Experts of a small language model: a variant of Adam for the experts.
Below are experts of layer 14 (counted from 0) of a mixture-of-experts language model. Rows are named router (the router's row for the expert), gate (a neuron's input weights, with its number), up (a neuron's input weights, with its number), down (a neuron's output weights, with its number) and show model dimensions 0-127. Each number is 500 + 40 x the weight over its row's rms, rounded and kept within 0 to 999. Numbers have three digits each.
After each expert's rows: a language model's description of what the expert responds to. This comes from a sample of Wikipedia text that the model never trained on.

# expert 11
router:556577532558465465510516533500420558554428455527522477446528512468484543532521503452542459474545474469557512487418443507470513513487497500498446471496484429492528557517509473454486437435464580505486459466483572575526497554451500499518482536475500512541443435532460537527480572517539562439475496467463574419484545480503444443541515577476529512543458546462534518555480456493516493505480
gate0:448446474476496487469563473479540527537506472560457502414470495436517497549459513484479511482426450561538395542473517540500475470479563492504436489491482554475488498485546531470461551438471570427393505521530469424445435558477535516513505517480507505405512475520485531460493553509550484407564527556473525504512542488492412530500475504506458522499522549515495492472535471527529487430533
up0:513511486483534582442520513497559519469536515512482512495448540513432455476529547489448507482493505598477501526482503556499466470466488478548500492506483519507514522528471517487494474550497443484488563503522497585460483528381527505499463461552465524466541564461525492473487502407627539443532479556539506501505558567511436517554500518560462521495492442501461466468595495444565541462578
down0:534462602465481532526503423503482573525545506536501456491488540515592522566462583495510471496485513515557427603478490410528506468498447527571470458490427423521474525447491506502545506554495508507496529488543504495451467461497524460477501469601468463496465494451486530551482448467516487509521477531507507446565470486593545532460531493507425579462499439488524496478529494507523509478548
It responds to: Possessives and conjunction and. Possessive pronouns and the possessive 's, plus and, has, had after names in biographies, such as his wife, their, Scott's.

# expert 40
router:551522480566496506480508532489490483488417430521520452474527600416497548523446497548550432451553450486508515518466458540500459502493475488570431480434440490445542537573524454484466498509483529545502455473411528548513498522397484530518438513479491523488448460591506509525441516502515521462474533486451551452509500480494456466519539579492550512514439548439529465500503508525548549463495
gate0:472478477476494524500482520520507498544458503504548572515422543442473478424587496532445440496511492471425455499461483534510536493584420500507473478509526460500565491397497497553484507465487555441470483571461526526509519547493470545470460490525412514460469533490496531539413432423517507464463522567527469527589487505561461494505441529491450494549484484500451513496494524500524592554516
up0:483492509469454545482413479486511515484500442565503475482479455511453514500486478484476556495505509453598488484492502470465482384456479439489494430493513565478480508507499429488443496502559514477570505503521629506584563432486539487486493543464519525504489460525503494574555427515469513521435537443478437495501470578431533487436528490468463546526512531428469470509430486502476519539509
down0:454464512556511555484450513425560503503506444513477500504494469523495524528531474529480463473512494515529469482473457533566567532494489460479562460545439517518488569556513474535554499498561539522476527488523591507535485438501487470517471512478532510497474475527513498523595467551470465518561521467472443456439472518405514599552521432515413552606531474533471435515407463533473501490498
It responds to: Word-initial syllable pieces. First syllable pieces of split words and names after a space or quote, e.g. phi(lanthropist), Tho(ught), hap(pily), Le(golas).

# expert 12
router:549531553572455469471524523513412475529447489495502496489493517476506533540483536521574450547513488445553459537485462560457487521479440469538456512477501430461574545532502472452487424477457531529482449504478538587531453569511531494544507528455463513519419491482411517540442506504549477419452464473480537419435565491466474477563571525524501446538505530436554492497522469513505520499487
gate0:519461540454488427522538444493487467417494525468490399522477472450495486511489502424528498533478441516475526503501475494434502510481539563495512454478561491391528469557482551498507467529468477476497414466512477482578437486470567529581565456424452537520495533526507489548485548489461419459499476498524469448490551466390494460479474458487442484509551536513455461464481521479501479512436
up0:490536546438479535507377519553580519464512602418521497518528499442523508484543516526461486474511491554520428473501551540483517479508529476533526535493509508520426504467521485525526510512555462455501523468495545532512530557478493561451496482530533548471530526526452515454385469460490485537435486492531489531481487498517415586530486507466468407517524513467493397526562497555489428528480
down0:574614502486572486524502534400475529597466500490538464546467534522483497549536459480432504476461496535429484451508547518515522519493504438405476509501510516435546597540525485547494496486481487522462517487463460478467551518476515441480473492507515510472557455488456510499547456510499527431477520476519490460476489442426531505422469430464504552510411513521458492503478572435441524513478
It responds to: Determiners in gazetteer text. Articles and possessives such as the, a or its before nouns, especially in village or town census entries; also colons in place infoboxes.

# expert 21
router:550547519505443485471514502534470536526460402452505460456495529511463507576458497494567481467530427478547477504464489546522472496459463433490446487494438454408525552493470486471429445437476549532481402494453531552472458536492490514493442578457470544510413426544454514516427517517500531482525491480502488430486493521470480457531500565545586556537460486435525498509511528511481506472476
gate0:486514407532469459563453480579433481538499472554491447440480517436506481493433515566470456520542553471498513544446459536527527410464518479553477421445506488546475482457536529605472376526496482561457494513529461437488461525445502481518546549503509576523510517506492482458438463495442541573526539526498511499463524473467502475541527469472485490462499509567479509500476559455517521509509
up0:545460540494503587469493488441474512458517502505514459539526515528503508507539502526513488464545427506509536409559472363489555501513518534501507487468486468507518470595562487513536556549459421471515406556515510484542474489538516513396492530452556438472471449531541498528520562439488456453519555508466476504464487509489571555418462486464558496513491497491494500493518492564571538497526
down0:516477502507563523517496455436497535496425452530529467514513544526478527451506494560563515470502482544535501488449540461553506416485549540505528478496470493481564507455509497472498501548495570481456515479507446469627489589546489547530506521467493509496518477548493431532594531500473579516467467568411480481542448577445435474487452479586506446488460520465488478535460433476462497496529
It responds to: Country names, chart tables. Country names, especially United before States or Kingdom, and pipes in music chart and certification tables, tournament locations, Billboard entries.

# expert 3
router:609570489510473479488505500455515559524442472470539460499489568472428517574460514533610448514593453469539456467459431542435491475524503496520462491460425452430520560479517490447461453485487544512493431513459511541509485553487505531463473556436433543507490524509482501502465524566535493470478476427475534488487542481456485487508520512531497577531497513421534500556496427499506508492458
gate0:485423435482473480514539500534478537481481503491546416509476441489470445550530413572519512452526534423519598520485472508465531492544593517530489536454469527511508499476477423481431552510568523543476524500459503476497520502486509525483452562536481517502531518506513568458462479551474468469451407474415547460471479592549478451516510495486487543464509440500520545480540469558517451481427
up0:509437436466582459563518425449508503508507516538479563481469514524546488589522487446514491508551535450513469547464448451534549465492506449542469493548552508483473558456512504477518511537500537542510511588501530494474495469447562505453514533527486520456428534476464547526465424420553535537526560468547541506516503455489516546436483546494497521562601475480486519497512505478496498462629
down0:537505533553525484411527420546492474508357487464479531529544433493569540524461531509477506536525536470565564458508481530532474550502488510542476503495464562535482528523471488494540519581536521452514493561499517493462527517518504525461521596484551547492516448512488537530513461489524498533476423509469494451574482498477570535604474503533577506504502456544516547459495521428471470426462
It responds to: Structural line breaks. Line breaks and opening quotes or dashes at structural boundaries, after table rows, after = Title = headings, or before infobox lists.

# expert 22
router:574567513517480478425560558527491492508412462528555419489527536489503548492469555521554467488542496461535455490433468518454485509478484464483503426441460435488520533480484479441486516490474527521468501516418542526523438548464504538553455574491484550537453441563418498546473563510529497436486461465514509490478545482482498500550489586506505518518457548397526531566508479469559526514501
gate5:524507470512528517449485488538532492499497525529582487571489443508582482466518485535517534481523506455484443540482487470584456600463438483548432497456497515507517509496501447470478548514529464481507491444445549474538434527453506474548503432588526531510538445524522463456535560545536509537577533462528452592515489404510485488488504465485518507563503563566512479553510481488485432549419
up5:463480524477483490461455452538426496488495508486550443502514450493553473516553424514610478489566539408473474407540452533523471540447477482516509452423485502468520479436490478490605486468506464529479514463522484488503556475543441458514533440495465444492566522560463530512476450457491462542502431474517449520507541491474481512541486486560518486469516547485496463478595483542493558590477
down5:552542510563441516523468472521490529491551529530414551480539470514512478546555529498502548493455515522528500584517494493555526506552567459581510466553510515465414506461459515428488499540522456531492525408525553486563463492556470487484540512551522491490479509465590424466465520481478497535478545575508560551491542520589489475506469451522448502476532544505481614472511540502525453448518
It responds to: Past participles, passive verbs. Past participles and verb endings after was, is, were or been in passive or descriptive clauses: held, located, served, constructed.

# expert 18
router:586540499534452501446538546553498515510459421505578420494527575479555550505477554552539496437586500518565470538478416516483490551525483489496441406453459450492509507539470472477492460496442575477447475482444547514551459526474481505495444573491459506540436456552484504503483570521503546467453509456434520471479531465484479498547531536530535462512514520462523509551520448507522549490478
gate0:527471528532471491413523560570548549498466493554466434497523483511581516521482510558500523433521563512500450467492453452509472566550468515522420485444513513468516527514584522482518468398482507444477525475540503530504513509574515425488462532516504497466457432515462513411512497469489543465530541432491427556516449447534537506476482478536475495499461543551517430530537566497541472558560
up0:494520537520452458448563509468547517545516479528471532477536549508490524512518483443451518494480544553441483551478500498437464543621519534488545484501492525569521479514513538478501462539527498534464489470488451458475444494409509529426516481483539574528514539552556454495523482510473651553495462499477480525447529486428554468469518548528527448474413471510542534511535526562547437499538
down0:494469431488502511546520479525549504509486494501567492566403527477512478467483456581519514418524513456514460511498460516498494578480505503576488476487454461584468520572469483547491467442450536494404560521542503500542598499427575399505534497476474489494440486499534463499504491452500555454496520443434545513546451527524419475527530467520454472481478510538535459471529518499520470545451
It responds to: Degree and connective words. Function words of degree, comparison and connection in running prose, such as more or less, most, than, even, also.

# expert 45
router:591587537461476460439499528503477551532442460507502452487545555446455572519466551486504462472512446439513494509442493549483447519474502465572477461485439478454515525476513407454454500470454589524457421510452504533548492501470529519499454519480476523518467452546434528564488560530552528424485491490472567438504512496491471478533520574467543543564492523476492532485567476514525524465454
gate0:508502478479469514514473547419450437480422458520495491557519515545567525473522439490537469560474495553532557548521497586495510485480516553431501456469493465559538522483475442515492442461490561602483498519469420469537538501476522440564554486437498555493515479497535462412426489427531478544509575531487583502486489501452498497474530516514518545488427526452509465533531457448492468485543
up0:524561500476516509535458518551519538542460496489484532524477494413493555472527466481420434499497557495487417533524554513501408457413485497415521501505468624523483471521461435534493579509414534482470476526424521486530536485523518489534536492514541480528559533461483429508480453456532514426493561565466540516470483519483515488544471538432482437503537500497458507560507522452558511486493
down0:533506532488548466504371546477419470518488477490561507502492527553529505495472475454562534513505528451413525458542428535462551525500542523453514460580562603482505525457488460582533438464504560500481500567389565537478513522480492510524487436466496562469548532553462525486453509433497547498525536507477522495501522527483457557525497427568508528475515511503518477504516522460512463510513
It responds to: List separators, field colons. Commas, colons, parentheses after infobox field names or author names in taxonomic lists, as in Type:, Bassi, 1999, Category:.

# expert 10
router:557535565513471468494514514499476571511435472491540494481528569482481579519463518498518465484519420460579505446468472608486455493492513463533448490425463448454497528488489405476463448476471584508507419544471513535475464518472506528507463530457475566516446485527433527543496556547491520464461485457426548430478491494458462474547522544497530500578472583465506540529517455517470490484471
gate0:512491516546433487524451502502426561553538480474496509527454510505580523545529412478539502525527479483517450445470487500463511592451465508498505436495476523503484531578547555481486500527495552544509511455502567501450547529494519468487484507512520502490513482553550508528435487635623456477465499474478519410534482500526470466490522519476430607468497455540497535482531511567553502476538
up0:433538515522508560492516564552487446511543513478507420461513462445524513500524483537534467466473461526467515457496497486546442539514536463538522533543441489468460507499475447498542485535543577504553463548505464492534495534455383539557474505472511524482476533555442508531473511479489519467478517484542514542476503566520530509531465555441521430423439502507479445594570435507395465584485
down0:412491499435442516449466508481440410491533512462514499526535462476478479457535481509463553525422447449494471545500527534505497507482536516487551496537475514439467451481422449542479568416505446496575497553554452469465382517506469479482523513511457488502509522484479520549584535445491497463473561440500450575496482547498484429514547526524538494490545513454497559530458523533484447430507
It responds to: Opening brackets after names. Opening parentheses after personal names, species or team names, often before a year or birth date, e.g. "Scarre, Christopher (1983)".

# expert 42
router:560510529547427505445538511441516501549463475528505496470480597504434567509424552544546494498503438509481509536460436552496483530500500530516463498462511490452525573490504426462439465477468568472439440552418504558520414520451502507526464569469499497487477431586501495515511555483527542485466539450437542477450566510471474511540552482514530521524479575461554527502499547530524490503532
gate5:463541470466541573506539496464468513533464537580532522529511538498439519560462516481473437445529524526482505502477475546407444549496434504483448511503537535512476532412571517501513497503456538508458531492435475479548508587585524545480537541569484549456525592557495463492491504510509520546532490414487523505556445470500517475507553471510497574535501491420448512477524562546541555534464
up5:504521527483514523538472498482479489450556508506433459419466533513495491514545441501499456454522559508445475496509589493493519532504520538468521471489469462508446508444511474421462576428510478541479504475469476416475545524583618460550519537450483506451491503525446526464524512498455486578507576485577535529593556513495521562515506525550488486429556513528494499543537509512550477432444
down5:450489583545517521551491406511549542498489495484504430512529484551480491561488403504520526514498569501434501509502461509517463515435498522537497534554539530508421471445557569535446490445502412470523442532546528457496491499436569550550496422575457522536466456549485536469439482495528426528513509429479492492508528469469532529435463440582474538528490534512505509511519474507530524513532
It responds to: Mid-word vowel syllables. Consonant-vowel syllables in the middle of Latin- or Greek-derived English words, such as sac-ris-ty, hypoc-ris-y, sax-o-phone, con-tro-versy.

# expert 41
router:572509511507441520457541567467510484548473469509521500504517524449485566513483487502571465504560457519510506495472480558497422461482497454540458418460506508455562498518512456463532464486481579547468479506439501535452480487453485516550416509494449535500513452552401469555462541540505511454461483453445548462532526455416457463557577527518537511590540551445487482483499435524558510473490
gate0:511458460512438479417457543478454491494425503481533482538467447543498507441461499516454501466440437472483524437508462502497510458491499547454522439436481517543532511583536498466512470477480485423531490513505495404494471446433442551459521488444474467549503477495410442487478550538517495440547554468533391503470480489488510490512523509469542560546483494469514512499530546568606556467511
up0:492486518450583501420532542520465552572521515581459515470465515456484553543485531551489467555540536482484452506534520511519467522637492478491515445524525473447483477493430452480464467478466444461502509531508518541490498563548503461507519493456546532452475461525582503468496463492557416479433510476482419517537472492503517436526524404573530438487460522504492496509539469423504454461515
down0:466489479559481524524465453467507469527517568409520544485484418514516442525519515520504472417435570498515568480519530494452410539436518489465464530476502480463438445524540516527478531520499537504487581534450462515549497601495479442542490543556417476509523517487481530516500483547536494490459456510438544523382483527477496443434442483505441503535539503556528515503536495523464553554501
It responds to: Romance place-name beginnings. First syllables of Italian, Spanish and other foreign names and places, such as Vi in San Vito, Viale, Vistula, Cerro.

# expert 26
router:591558518547473472443536490518505528560474439427516489415493526465494544530451517500481466517531487487599467523451480545523486557490498473479453487488423447402532557524519496489457480439429526466465440512433505500497475559444510505476530555495487510454493472540479515569404560534573501445465480434462568518528533431501495498517532532516532522541489490439555525542502514499494461483470
gate11:477588557500507437483534502511493515576510521432539466518485553532460454536528506584476488505469522539544470458499436480482426438518515482459526506496458516480504496408566528472545406493470478534549522510500502501556432517545468489578517471469488559480512515491475483523516519518487531533542471501549571474475496516569581411483580493535516417444437470492538523522448470505491526579453
up11:492564521545499441448526488471442444388509551530488549560553440523539509492552493524513476547487486490448539496532500476486500450473514494528480484478496441530520560436555493533498521584515519497445478521499478503473508487458447502481488504457462472490486476489468464578470518546489541513568629462505470512440523499463459568478462558548517483493509474514473494635488556450428539451543
down11:435617504463555418461523529516495528543527574519520457495509499434529522498514533520424497466495478518532506498487590494480560589506397436521480488485547557478512486539464511457466516505421516491534488384496515558499492529513443453488463488538498475539531453501491513511569522506518503535583447536494554496508457473500475541478486462526516416512518514487535519499533543398514557516513
It responds to: List-item dashes. Leading hyphen of bulleted list lines, especially infobox subfields after coordinates or elevations, plus bullets, spaces and table separators.

# expert 55
router:560545512551461493490506553457474469552435471521510445421549613449490565525469485504596498501516405513557500507442390515450488527447521495504480467487451495460528542514508437474449459483413581527461453473447528518535468556495513482507413545484480535519460454504483530487471552501536505522449518454467499466452543511473459518543551541500498460531505516464504483555544466468512538485500
gate0:481482549533494498539485558507472497541478511392491539444477561501511445514529437490549545498496515559485543523516515570508508475518520543526498508509485519510522509566486488496416475434516536502501440546474529516505445435525518504439491524462533513463470503493414442534530510465493381511457516579490488475502491546471490475470595557451453552576422460460541495473570580471466502560546
up0:490515520504509539489532491584534569503537523454506489508520518590527481443516445503561543423498422514472482487575604463534494414491504546423516476523452475546526517483458527526508513477512443546491473524518528541515442475509498431528469573466494504475474460490525517554525563511538443483542517530471457524548534535444512465437443504481541522520603520511481572568502459475497493557579
down0:449467518511504438509518564454500519433527528530497570578509504553533464489477440528488526459473492499503528489480476560435524528468491513443506483484495506464475504515514487346402504444492500461516490543493467490500517550634596473507491503531550512503461531445533502454453477464524543475526549419488527451493557515515548525453472574452495471406506499456461487531470529491504519507517
It responds to: Subject pronouns. Pronouns beginning a clause, especially he, she, it, they and who, often after a comma, that or where, followed by was or had.

# expert 63
router:534541550557410513430521523440471537533451460491520473416524564471537525551480498492540429474520490480485479513494418587459443489471449494488441451491404439466509555491496426463471508460433534484429408544452460499469522526475513542579466525482501517518462495506482469523493554541519495437464507475436526458498532493429486486524498530519552524595532527485511544510524501507530500468518
gate0:529503502533493513453495508469483635542479518509478473579476432478501544577495587553467477433495490491458548533478491451491450473547501576571464532477516521550544578485489543492473474497488551369518475581553469518551552480453473459493461467512506493521508540496535384540538511536494532535447502472507493531465506462425531491506467512491462506514519492495485446482518555533552498524465
up0:507532492502515522487485443435509499444484537504533505483498476520507476582488426491548505526465472533474555509525480471491437484498500459428502405554477449478434463609458576447584463464498485529497473481514449526537544505512471462452396533450504512509518527491503467518491546555507504513492499488500389390463507527471551541554529476515533559419457565490504515539430489512512499471522
down0:571521464507548515549443566463554511499443560564497463473537453532510580504472542476580498547479507469495508482426481526495491527538439499466461444504472483537521524524486556495495502521529489524535482415488512511538479418393559537478469519482527534494579469555488472590512453469541481439486444541498481468475480523525520472563505388447581485537526480508451513555485523538463483518468
It responds to: Biochemical word pieces. Chemistry and medicine word parts and terms: o in dihydro, co in oncogenesis, pro in proteins, receptor, acid, disease, hydro.

# expert 50
router:566580487529470498492512503453480538513500474459537468503532546429467534523442497538516461435501418467549527496420485497420483499548468488502446480463491440455533524527527462468406455453422553493419454525472524531534497534482524518523448534471439541529476422546479524541467563584496514461465508475470515484458541492426451496544561531491517504549461573449532490575534492503508523462488
gate11:502467469536506405506454538521473463554486452524475373525462427455480480515462546538517439504557509463536521531511475492446491571490478572507418458480488459480514462568511462558475545482509543488514471553484489510549535474501493554480508573509414463526515537498492567462438568538549519454471544448454496500534520473534474463511479494554471471560492456457477449556587523521522540514449
up11:523582536562521512452442503619481483436489521530603462496447469516512467537591550515543521526473491537464468523570510481499528523497459443522508526480543568531491530529559509517465554484564483598432509547544500502447490503498547511460518512455521528478545450463504508466505397479497515496478409480486506509597417506490501484533473527492494477439570520525505495540495555515516475502512
down11:527443490528501515490490449553461490543563512460513470449475518467491453598487527505530494591479545453550451513515516443504483492543486491526467500601499589494446432468521537541570503521467512509447494459472615491543483499496534478564497454553493534508519519444522519451541527480507503485579510509565509509599461456532481518411533468481439452464539552522485519457516544459436529517514
It responds to: Sentence-ending punctuation. Periods, line breaks and commas ending biographical sentences, plus clause connectives such as where, However, because, After.

# expert 38
router:546558543557465479453526544491461533514449469466541469452509547460454553557453542527556465436537460432552476483450458546467453525508473466523442440441462457448526522500493458463486451452461550470482444535446531548504480548454559548531468526457419543516470463542467536541461549552524521460495508452478559432470526485464455475540552541463541541536506547454564531528532478511539472477475
gate0:560569568537462463479533522498504513520441464547511472481536493462446533456495493470519461538554492511515464491485428549479440507570545531502482416453459498478518505450485420463459485465471522498455397577435520523505478490479522607455474542479442560533488460579493473479474518560532458471488471502426556503512572457468475492545507555547572495545490572495530500541504464470479494481470
up0:527545552519459483523508481422508584468520501516449538496454553489540461562539555494472485432500519520498474436516525522473488400481458502456493488461484502552507473461507473535435491426484529462476472405461459483477447498467448481512462514534528535552494514531447474496560533449580490500463498437444545475526489424532503431521548509388528485522499503548428490491535417560469451470495
down0:500497541533573470587457480600590525452503597466534476485499420455472540547544454497426440481409508526451484478521540484489502482481500511498489536478452485502533484556460478465509509586489577503461551479499508509488476487555502506497546469541553518488450496528429541587515524486574530472555465470525510519465455575443515532521507561509519481585468477483477496476521460440454497500503
It responds to: Prepositions and table digits. Prepositions in and of within running prose, plus scattered digits inside years and table rows, such as in, of, between.

# expert 39
router:570505493516453478439515519468477528526459446449514466446556522495500599505490541514552478454520496515505506498491450574490458518543470465493427475470482424399550562509518466482504491454466571510486406567444586501486494491430531499538453582481471551510487452585428507526402499522522527474504530511496568462447519489457495465519558497506474497529428524482551522529480475513499503495509
gate5:515510507485493497515461500539579407538462545551546508506509553506514462497458520489487578592494512493509530494516502451517546482568458587514478523526509471454444467452476494552501492501448457482500437499524452480476497493475560530511484503526553470507519495487422586487478538525494486532456502484517520545413547569411439518471444446497524423534571521491409582447435447525506474527488
up5:499509543554404501425549444505459541541522486504559471523452494502426424528462478519504494500474481464526521517499464559574441497483553430498491537452508518542489553486456493494494458473487488497483452497533521505495467516526485466460452477528494424396497518477533473500531508476478558536564522476445461523534459454558584533519489512610500553485470494463533518558516519519632529426485
down5:538479461489527505483531454527527489496541520453539558468526441489479499449550471534606510553535456426459484573501545519513505449459558517495521505488481454423487463490546496559528505461517513528429494380547511519543662510505481482487447526540498530551461506470523527507497450520445509538574473512538492508481430484470486526517549501521510419477473536517510480426488462476513519472571
It responds to: Year digits. Single digits inside four-digit years and numbers, such as the 8 in 1980 or the 2 in 2022, in dates and tables.

# expert 56
router:564563496540459519446504536486451502510424461469496463483529530475471537574474508502550458440537423454543483471422484525472458486459498499518475406480467443439570497508477466483480488451454533510485410532446507537533479542455545531503486550484449519507456494552471439523465548519474523469484495495480539464485517454458404464536524513471558549528521565436574522515534468523539473455406
gate11:507443508500532513486517557438499486608426499437555535437515536522543525401510504432496449466546542422487444421478518487419483563474504580505468491464500487441480505536499462420492524514495476519500530510528528530552506463513403513467516566529517515546469475441522486535465502487516488503472444540453446504425512523517433562540500525526519546523546542502498574461514528471527464497447
up11:464503480539473487514444542522503547513524491489525477481458450507427544572483494462481552601499493495494531508539453516537572419524505467530492475476529524522551493491427486493522543536537525489470469551525530487520446460470550510543456506445570534436532479502473501432450451466494600460553582459477517591542503565519530468539555539489470396476563498540527450522496471529526447515550
down11:553547607408451483467508503500550467476450528449537441505571497529515473385504423502532526475531506516526436432520555496488490523535471593528462485502456410509524530502514489510568470555428498515507491473441433481495459491501512518427478432527499458420502478573520466473487481505540535461497444518504511490478511446558485449470532477522566513534495488479577486460533533474468486501521
It responds to: Sports results table cells. Pipes and digits in game-log and schedule tables for baseball, basketball and college sports, often after scores or dates.

# expert 0
router:576516482534416508491527537517466511525447486501515496504482544410451539509461505481515503449548448444544466497445419611438439484486514440519436430485459506475554517521496477529505449472491588502441471538473519529435531475453527483468412510498466526554512497510470472548471568496504564475497512461462568460487566488476435478531555518495542518558520513447582477534479454529494481486483
gate0:457501454490452497517437485592484511561493502517482490445496480452510492463491480450543549498519513547489490408463517577479515488449455520462497407460473487498553529512428520487466447582512514546491461559498438501456489544445572592518558481511452515564519490483519463527527564554508479468467548455569477484414540492510473549497574580504502474553449496519503481464456490498468536436462
up0:522457494495515511515467538531600489503527477552475474499508552530515510470503531513482506563508461509520509509449580456508534456537539530478467575455568425476539510426468398543538485525483489518402554500481595481507456530422462517499574475487514454441531515494480447544439456431489546485492543532553521529493515504527494437475488515421509534570464511545511536463523521462555534425524
down0:451437416436495493467584527447452454526470461434524496467489442528491538453478589500486547479550536520498495454527539485504555513538494511459559475493468445548411578443507532547502524518526537523481511517442602492472505502552479527491463473567498494461496554509537466484521458454512537603494535530541544528457480503553511494500439487477458475440520502469567517474507480468461591456466
It responds to: French/Romance name text. Tokens inside French, Spanish or other Romance phrases and names, often after de or la, such as Le, Pierre, des, Paris.

# expert 60
router:561589572495458488476496514517458541519447459487511484492502535470504553582458559539526458492507479509568524477470472519433469509495489473538467412491458477460572544503493482458521470447454526522504434527457522529506466561451553501472456497449439579500507480563477481528418591551544549496503522468495567474442525434490406507539565523525515509559502577494537522551485491530509467503493
gate5:526559512525490473543502504510484524486487534552499562475445495456380559546495531512544491519468475535505525474479466508507543483455577495559488485470492520533580562490411507441510562545570541535469429429468543542419491477483449439552491544483466510535438513489503506512463475478526518509555567504528487460507490441415527497533526536441444426542471513521506524497470565449541505479425
up5:550463431527536520455563506442540469501514447429459472456524494560566505452504489534524468469522508486542503488469526467505443483465487537455449544547511493472416471551514509542511486471456437413515525517504571517538543460532517538472478497511533560568504442508516496511533554512544462487510474482471590478496532494533488470479521476504542574523528546482458436373604494427458489445490
down5:496484490561446571478520445486511537484420598542489483501477521517535616517517477508505481476493483543485468526530442498522466471581531526549422382468528530454501506493498543488503508526572484544463505477486543444518557475474533504468542542535510509500545539466580445558433493572466526548497462549485573542511527505471560498555489581419509535516509548489506545486531447490515513479510
It responds to: Digits in sports seasons. Final digits of years, season ranges and numbers in sports text and tables, such as 2018–1-9, 2011-1-2; also number words.

# expert 29
router:578501537600475512426500470504469517547446480494536487506494497525460567514491578539528460481527451487543478515486490567485511516502436505525400485431482448383511531582464470514466456424488546557442448506423482601519508573444504480492516528465441572534422469490432529544477535509512481478510505469503491471460515495472473465499547508523518521553498501474518510479533487460504539460483
gate11:478511538547467461518530498509548513523469429486549543502466463500476594515493481535522416481565415565468508482489488461516541507514485470475391513536497502546527514508490553425549552494495533457461476453508516412464464420493550485566492509465498489482515513520490521493480451540544515532549483486515480451396529443421518485442500459501532498531514471467477385458419492449520563506486
up11:498465498565471428470645473504452484477447451495535496463455455470505531427482491481453445528505516568447475477482508481546498502562449481530495522559524570519516522532498467445552565388485500505459493502493519514485452473477549461597522530445483456437500413519512483547521464467510545459462505490527494459508534480493523503491530429518466508454553489479486430428441526537498503439475
down11:483441497523435501512475519519501498503530461456483502414455484483495509519486529450496563556522557414473445512470469465489483502491510481540462472499545553544504503471581491558513483523470407465489458522512496517556496448540476433442460517488514335471550512581505507530468547452541466495506467433483517439514541488574489472482463456551493447500487529514521488570460457482507595452487
It responds to: Census and table cells. Table pipes and spaces before figures in census and demographic tables and statistics, such as population rows, percentages, median age, sqmi.

# expert 52
router:560530474514462459511524565515450527508470458484548457515540533451461558513484535539523449486522439450502476505448444549435480496528480495513472464412511438439560532518537444446429477464498565496481413540420477515491499551467495510492481567442442568481486427512495498496447556527504470439471545484455511487495563446502470443515500558504584500575457519456546468554504479529503537462516
gate0:475489489517490482465522531544537451522485502464456541433581561437478510479499492424488450439498484475519548476527497484542544496472463454502494488503442512519475565481501491562469488483464425515430471461525526515498522486509508467494464473498544474423432526530512514541553487430526501403547493477443457430514507535463498386502508478393595537463471563517456429470493551512485482547434
up0:529510517525538506433413584488492483509501492506493497460525474477510560458547507384541528550419505490545492490540546496497522560490436522483469461525464534472497449505557562511551486509549513515512465461427491461544520498467446518484506553475532465494446524486548503517516451477401460466430506532473443469493433577491545417506521486468525507439437442539498488461444429507414519508471
down0:515515530424451518444450537522492494524497488512533502455496502479484454498549479477544533480480447506483379482528513537586521534479517476493519518477474559459503513512479477481483512615456415495518447514529515454519560541572476565456569439511522631465493484521538420520509499541482484493484459506455547424521452480506474463469461517430412529551470490466483502530506473421462488481501
It responds to: Line breaks. Line breaks ending paragraphs, list items and lines ending in a colon, especially "may refer to:" before disambiguation lists.

# expert 24
router:561555522530468476435534554492480533519443447486539453451512558462457564563460531504558455472524454440546496485435449546472435511507470486513461453455475450434543536494505454451472475452475555484471433533429536548501474557459548523519452539463470552488465453540451521542474543554528516458483503468448536430473533493465447465567553553479539515536487551442560520534517479510520479480464
gate0:495522497450440513442481450439445503536490518498475519464523540440493484403473487450520486505439358500492531497502463483544485585454491494539416532488487508497454459451505510450501609502526516495527516507453500475522511488508456533471516570479489583466495478490466466543519499521517409509473550521530463498488431530512481465554506503519517552475521466429447515512433523596513523510398
up0:511497507492514537415519570478544497477531552510453518517477458481430493481452505512498445551490515555457479551489466500461375567465564486511399551493493489536475535501472440530424476500603487555461531506475479537540532510535584556459496486492474502465502423518509559529518513542611460445487509546524453471562550491460499501521542536568509480452493537510468508488503468467450527493513
down0:511489519536540460480466485411477573497507459527568512460456470474440483453501508535401612445474507525474534478536510542480466430536473574499499454485496556458483513502500479507473541501512509568505436479474465554476477543516467522487511484462478503523492529448552500444439507537475574583473496458458511501492451398524514449542553461557508559594450537498505453559538556492469492487479
It responds to: Digits in dates and tables. Second and later digits of day numbers, years and table figures, plus accented letters and IPA length marks, as in 2'9' September.

# expert 44
router:580588502542441460505534483463434502527457464447533481481504529499496558540458521485531496464500497443546524452457479577489474470488442496486452421457437473406557545504489453482447456453439514514427452512428550509477474504488509515511456512509476522549440447543483479496434516536520490443477485462455552446523492482436453481523586546527527537545475527470531523528536451503539469468415
gate11:557488534519441518474480466546449493532453499469516525437458443547472600460534521453525472530537444481485513535548497570516525489465459471499465546497491469429494552496486477463477560540398466597434534498487533484494507540481455509461496486475573506465554463508527471507456528484510470515487456524506500499424506481553452468568509520432614444514488517456561516507549462465436512469416
up11:495541460557548482516479548525555520498530519483487511525504581511459504541460471561446476456583385474495448533489514539477491500481528527464514523478500465418421498529483456465480454456600502479542531466499427536485446459461512472482541444523539479452471516514427498502575452470459529545407497480458483571524530489457480543459460466506451520567501493467516454525471406445485505533496
down11:465500546505466462469434550434481487420481482549486578530539550520551527489492547456514477540516507480484447473508439496508488511461571484515530471528519571476451500459540505502471477535490598553457498419495540488489492415615535527490398480479473554464503538509436453510487510474535538533458500533439457471493521504554471497439435565562431497488500424467491515517500450546494519488540
It responds to: Squad-table pipes. Pipe after a shirt number in football squad tables, before positions like MF, DF, FW, GK.

# expert 30
router:598567544553484466440546487512396450530451457523553426507529470437484573563443570508530480515554473507531519512480474521480478507498504489505401470453512506460531530551492470483486500458436503468475436487436502548527479562467528550547486547471435553465491461503437528554482605531477515434498482462525491462471542501483481482527535521505551462579513525434502523486503517479503517451497
gate11:505496478492530459452556492455480453525516443544540446532499537511444528552510545470490465512494504513543486439506500508482503471449489546530490610462561474519525518550529545573508494492482576472427493504473499516558573575484501530453490492503506554479573480536482546561528589484493574527551557366535495476454572464479430542521513475539554490522524468547492539522557477531485522536473
up11:438546459506506544473566469514579505491500465504503412531550471512512577502467576489449383505493471492572536476488510470427572431495528431485518528467513531510458496548430560584527513475435491524480505520475561505581522527484472515429521527523436538410544482547559524495517530539513492485503468522522528510474472524428472531500533489515502522590491495567486487460506554524532485505510
down11:525495524530521356474493458478482506487492541427505523515480479564502492506448448499510502539581539553449555545440526562479503474497547511411482430524483442517483547515517511438453516524446433470415529518503484499556522436545494456521464503466439501461519426505445456514548540504520498534499453479502518503447490505431584529572507550469474470457460476535504457519524492493538430544461
It responds to: Census statistics punctuation. Commas, while, which and group nouns in US census demographic sentences, such as households, males, sqmi; also separators in tables of scores.